Experts of a small language model.
Size: 12 layers, width 224, vocabulary 4096, 60.9M parameters.
Training: a variant of SOAP for the experts, 518M tokens, 3633 steps.
Below are experts of layer 9 (counted from 0) of a mixture-of-experts language model. Rows are named router (the router's row for the expert), down (a neuron's output weights, with its number) and show model dimensions 0-55. Each number is 128 + 32 x the weight over its row's rms, rounded and kept within 0 to 255. Numbers have three digits each.
After each expert's rows: a language model's description of what the expert responds to. This comes from a sample of Wikipedia text that the model never trained on.

# expert 1
router:124092204126131129091169110171080080138178121100147150169148172152066091150137102107092179099105202109125118080163128090167151096099054083147137124162145125114141111154
down0:118143140123143108137081191182113040069189122152125154142129084205086145126097075176151126130140087086158136099131161148082166144104091145077099169152140130036154128176
down1:077127087181145166108136155126178193189101166074110127130049111143118113151138102117146145128102135173128077146102117136186160109177124169102175111115151135122120170133
down2:114082170161110185191056157023120133097211223144169117169147157079125119113128145133129118123168166091125073106170152117101137112100074171135143136086158122160179141128
down3:183095097130056110131135086135082122116086141151138102122148133155127103139130125132083132160129092115097036126203204182152157133099100164116189150069040110161159138155
down4:099099128115047132066194150118133132171153140139122131099084151120114072174058123139125155147111077128118130160135163152073123128101090153098131125159112178126126116066
down5:091121095158091186187105136144117155115147117121122138098121092113172148075231077094115127115064100145092111046119101149179141106159105112090098142160151094176145116156
down6:129127135184127116080100111149114109124109092066137133111157103147133081093149109122121160144097152112094180134163144144111175176133123104161110104144125131170143158123
Description: Word-start fragments

# expert 36
router:112119109069141152084145142151151111196131158121165123077135125105194112148131103150104129116104097168149117076107155135146082134202138162152063142148117191098119169034
down0:096173136157149155157115099146143139142096154134087164121089181066094108170107110143129125103136114105128107104159136162095066074178078153184146131041104096118178138115
down1:140143123078115177131145124079093254079118185140056100105101164057129160150134083117157094123172134087041128140127129151144115140182161132126063184135146117137166129144
down2:147104105114110159149095071085153139181156105125160149113167162174115125141086135154090137124143122072138154145097171164094099176143197124124051137155072132117087177070
down3:071142079210087126112123165101130111162115128084163063194141110149157156088136107105120115116079146158157116148062085153149106123127129118081149169201175123124074135093
down4:135099158118056108100210114137111147098115053079097114141141152138126083077097148115133076067115121124091117131088047168180096046130084148188102127204149136164154115127
down5:110103158110121123137061119111139122137139167122088141143137103091173087090178123111123136117153046123132149144123119126133124177133134120168159086199140181147132113085
down6:132101110163126135070102126125114066128162127123102128146185085146199153127116139095100069139112133107185129125188121151099141174077133139161135162155170122146159087183
Description: Word-initial stems

# expert 60
router:073150161139061101090126134134148132158132147158105124101116127173097158070102127073101146082164162121175127069040122123083111147123166176137112141118174105120162090103
down0:098133086152162220097132086117118141088160126182104129103075115100181133113142135147097167112083131096160097103068090170143130132138133103078108127111132094125129124116
down1:120141122120113124079163166119085136113145199139119184169137153114087109147125116144158116080088133138097126092057136151173111138181157107172137134121156154115156137144
down2:118107144093130161114131025123128129060151066214175130123139174114174135137160101173159121151095176135145120118135148124099087105097094107136100148099175059174141174128
down3:127124148180113121121131081132106114149109118166155037162127147078122087135121097125169119128086053105159156117134132122133074114136154154125152081105121156154160110174
down4:121107174156112072155079146142161121151142106119166113095156134147069177122141092089134116125117160105158116114080101086086087144140097196127089160141171170114153128123
down5:099110130166143126122107192097104130159124100105134156121107198179161084114151137172112108111130130106087144138096074085142171121093125092154165118177179091096115169186
down6:117157108134132118150142139119106185148131138143129065138138135128180061073152137142141099092106084122140151104112065111170130141135127134130132089131087114204131112154
Description: Nationality adjectives

# expert 19
router:150151239105070154165120134113181075109125119059136110128124135150131128154079158112085163168135145167122090120122141164096092097117111143096127103111175154112139112135
down0:112122168090120119083164141051115106106134126060106122126102129180154092135086123140126166122152161120116103150090188153095124151126122097154131145077124134114100152117
down1:193126225101118153127109168078126103131105145090110120136078111105145127156158078121100138110103100135116169105197099105129164115099119125089150101143139170132057144105
down2:124080104093134145079148111130105080059090112098145221121154149128110158121184166147165124068181110131138183200152139154128097142098101138112199099135137107061167098138
down3:119146125164184131143099159120118127110071104095111129150126175156138159089117114148115164182103150161155115114103124115172116106143133127120167133163154090129139186111
down4:140129166134138164109083123143165109161133149149081133123113095138127072156159199087105114139111128123127098162162141141134090117133096113069169160181097134070109076086
down5:178102087175150104150137190123120076154035134083086162106161126141146138096096094116125190166159113115113096158129128120095081130109103154119114126102115133073150201122
down6:121120145142122139128120142152077175092081177081172102127117171153151110098124190195114137232114173136109174087089176163145134132094138107125066183126124114101143135110
Description: Abstract noun endings

# expert 22
router:080160186146013171131142175152205120113090136140133129119139144119106108150139147168096149167091126154125122090125138099160107126160127074131165122173126079113147136172
down0:077134123118145145125128131159117151079220101143121155127151081148191124198132140155142135162141147078218134135144098138099165130098088181098157110127125126145143192071
down1:140090145153158147143143162116066183113135093122099147156142130139122177136141107140140152094107180179153115182183163133015131194128094091141145159136146134131120167109
down2:108073089128175119085165125152061185117118099104116107141144119109101134124155165226166164135148079126148170131116067072116089124088052153135102113091161133131151101104
down3:088109139125103126103148095170045114124184191190124099118092092082127150063099153098150094104141072062075115120111121147144090091131136115172055137096138138102172140140
down4:171136105150133144129041077116173144106128141131077088137099136103122136156129145110082101122110178121107159107165214106072173097115171122133098127170166164176141070082
down5:129076078120094201184102124147160114124107092135161090097128152136167181188099082122135132120129118101134153138098121147107102119102129135125098160111136173123133111085
down6:143173159119115155084166113135131087089135117106174169115162045093170141175175130118144128098130139130090065079122134079094202162118132110126130111193082120115128147106
Description: Concrete noun stems

# expert 12
router:155106128149154075173133134069154200106151141153132118172152107100180097128047102112148150099110148106132129133088162136127176149079137073063118142109145157088098136124
down0:118093111140171095132108179216102127096105139178094169119117152124151122129151070139184074099113067120156217082124102155155146120082138082169080072202093126134146127124
down1:134093192113105137145152126146153130136086110125111127138088183130073085099093114114155072057134118122127116123072149131088140174112111106158115121133185102126054109145
down2:149141130101123120142099116089139122131115118095219142122120144117120147128153140143162120092129099150112089129127161167145205117144129106126154129125094122162168123153
down3:101146153133168104128119051112198090153083127134116107157160095091156119121101154114135056131149144121127031150131136106129086123146084122119139113077152117180165133119
down4:211120115123141156163147112152106091132192094117063171143179096109152114088098130114169160070097105094122116203080170153159101166123125128171162098116153176119141119153
down5:123145133104108151130115126174158123144149073114161182101135113092134091101146151105139133093146134062088140106121118120147131119121159103159123127140159137109143124100
down6:098132104110173088145162133134162112150174110114147118110131098107132124085152100116120127104142076078100148134092125160128157081104094088130151201131199170115130113149
Description: Section and block headers

# expert 3
router:085166071144175107108093122160122104103166163182185140162140128058158131074148191196141127158150120118172121196119075079159176098170130093165136108132105158120151135043
down0:131117117110097144044203129164135146102165040143094164128122100160125100152141110161096171105136144147121166117134150180130153056116110102090138128101090090154109165143
down1:116136157149083108101063114114145137146168118173172123102165108064115095081144132132107150096151143092150111113132146123153115119088172133085138154131150125145111105086
down2:137175141114089147147072091101148116109159185125160093148140116067144092153151096102092105112098155119091126143152130165143134134164110107122089082091096129154135117135
down3:154154173150120097102110093094170133129134084152109139114196073101098139098164182123091137132084128064115087135156164128086161123142092138161174122106083095049158131100
down4:208178126098145138027120109157166149135106124130088075060162099106154108124131054066115091126172085216080157125182149085120116191110054188099114112154114115174147126139
down5:066148075165184143099157159137107135128131143127120148165087127182126111163155137168122122104109099151156154141145146093119079141130100150129139153129152207154139130129
down6:114133114120185105161120140198103149080138077114134150140135122147197130075114092144179120184159106123146157149170100141127091127100091155183150145138150107107116099132
Description: Days and months

# expert 48
router:153160079089157120132169095084085159163084169113088156154098116085126150115133170158121143134142083189141126151103139100130125086111176195117146157148165128118108173101
down0:103152129110087157143106176159116098155114120123133133094169106156134190129144136146167131168107141177156156118108115146098101097108119157100162143160115151096093121106
down1:144125085110135141129114167137117094066166126108120100131165105127155127175110148127128139129128167162125180104172116169132082096135106159088073114115062173179142088180
down2:087115146170091160131091090157164134097136120102133105147146074075177122164140056170153101109132143090095125124144106153120104134176160138154126107067114121126195116118
down3:148135111165155116173120132138187113122098085133146111091122105140082104107128138114153193177136178130112137105154150120177118129151098114104149085147074140133131120114
down4:112149037130095158127116094102141147158119137129102086138171074080134175149156200133120127136127107146157119108126123101115116157100160172104169132132101102126155150155
down5:110132194117146176105137132105103139113104171183133168161121121093103104114154108168120126140129083154109060107158107111123127126148153148096143131099166103149083125060
down6:074134095117154136155164161156130184179121144050159128117186143083138128113175108135098147158122115081148049148109130092123157128123112173183083104132124082134142154090
Description: Mid-name word pieces

# expert 16
router:070125114077134139130188104123142107121117089099074146092150184049147181131125132098176119139166119147153143102086109101123091115114099172108132121121151079188142128161
down0:138065106107109128123120120141139083138113189183104126186094117157136147111202155121111144157119117092117119159148164118152172123104114137123151087100152205062121107138
down1:118189101108146099172147087157119104153103121146134061197094127156089114179180148132092118129089113133150124133171203120082186075150056108145113111126093083195078177152
down2:127138138142123147106159102130054145180111132124084177111116123107126097156124098158149176099127120140138120131093108133083145126079163112178134130108174066117085143127
down3:116111093147144214162127131138152138157116187099179123126161113171108063111150134093167115123112189157134164143103110130174125112079102162115138140134105153093042162121
down4:094139118106130144066157145093097138144111108148126144066117108082068148148052142154164163108106127127131145149141158140101092126082150177154160160149130080160152124133
down5:145089048174145100093126109134161069116091090128134127132174155111102075162110148157121143165103176142114119131102170077161104118151160176083124089164200124131129141060
down6:190157121176117061063122117160184117117083087155167158159181116129104124140120146145120107095090131083091165110164143127151149170073098146169191125154137127137145141154
Description: Mid-word consonant clusters

# expert 53
router:117151094033158142151175139074101179102136157176084185124092099096134195160166142151101086114166155110161123162161147127053110127130153142121170155115161092093167210109
down0:138118151111048105159118163164147160068144095154109126130137185121099125148066112183100114089101106141183086130174104157058162172194118141162120097185136159101136086147
down1:171176150105139085120114167112144123146118093167089140154118126179190091139120128157103145121147132137115076187131141144139091126143158122145102123123034102159144108100
down2:124097128137165107112121066132080093120108116123151098104136135059122163154134108204089078151139067085081139155113158201157099174148171152144151130172132166166193076134
down3:084145134156108155174160157179116094098087134142190100183114166128108091107119151147118202126138092128121119142150105153135136148118136126116141102137099120102140088126
down4:139144108121188141134123146124132106100182140172106123077133122155143078133067117085139112141150108100184107172120096153137114083099166191116135128177109120120075129088
down5:113107134068094152140108168187122095083069096132102115098110140154122094079151106170124134140182109148092107130100172124122107162128134082111185133138198158147164165141
down6:099158111162094172078122147140139162127097135096135124148150123106105052145137199147102150123084132151087147129136114133097118113120097119116087123141154162158061147138
Description: Taxonomic name pieces

# expert 25
router:124113127133163182142177103151167105121116083117139111134129177145174115080063119089070134114150086171121154154077160157145094116178085173144115115164104168161125095140
down0:104187156191096125126106136095095121121133157123173099123110167094056118141141095102122115110124132058107108166121119143140091127182126106171166160143112175124119059081
down1:099054099105118134127172158100090088141146101117095130156126075146109184135115143163119139144159125146145151106115190175095118113154123107147132204102142154155127128105
down2:150147249141111086170126153134109152145116134146145079158189111103186115147151117113138084189113152100151140168113132161074124057098150079096140126090138116141135124143
down3:123132190105161101163091150118171096144127099094125162084173111100073126188117126119107128081106163155105131092126141165138159106161157141134139131197154142143104181127
down4:159191116054105137154087100143139175107154104168178129113106135126121128180136101099181126137153113177161133117146075155154110129133137154034120121142125147137148170113
down5:094134195093114139157162058143129144154160134163058161082106165102146106109149093110161146108147149090112146136096115093119113172140096085153153134119102156179157151175
down6:108132141132122149138097129166109096125151166119166126162079195143131077109102144133131123155121091132164177133087116095127102153173099135160120141091177119129200167102
Description: Place and institution names

# expert 14
router:092171131156150175151138117149133118150146121131172104145106178102192112084121107152103146127091107143136141086133136142101106107131086149135065151083132181156143116122
down0:107080061099179144173075140086113161132111088115165111144102114090129153179136154101118104113135191112113081110128106077097085109073105119153104179170166150151147159125
down1:133129106133114090143102126173143105132178137175139124135083151154160095175143166155093147094157078100096175131112168128172146165145123126162078151091115138158181075100
down2:111161107099167157127107137141138155135142089072155094121118164113122129191160154152143137086025138217140191105163106167073136152183128151123136139137133095075168123090
down3:164075137122166118125107143177107134160186118081169116139124117144135172107141164152146119163100117078166054074070123096092105107127075144094117128152135117152125149141
down4:110111119106156149111136090177165149127114168134156126113149116130149110159140158130124132066152108116107060175091127171133122131143121167145188095136120107113170142122
down5:038101084126201126127167106116131118162139145140114147117155182123172116087111098114148095129072164105164137112154132116148145128083149142147120143103176203090130130082
down6:112099123129138127152125140125151163132085127069139131076073099133113110101144179107196127067095135122146091146096072122150112115145110101127092066183157099169130187134
Description: Place and institution names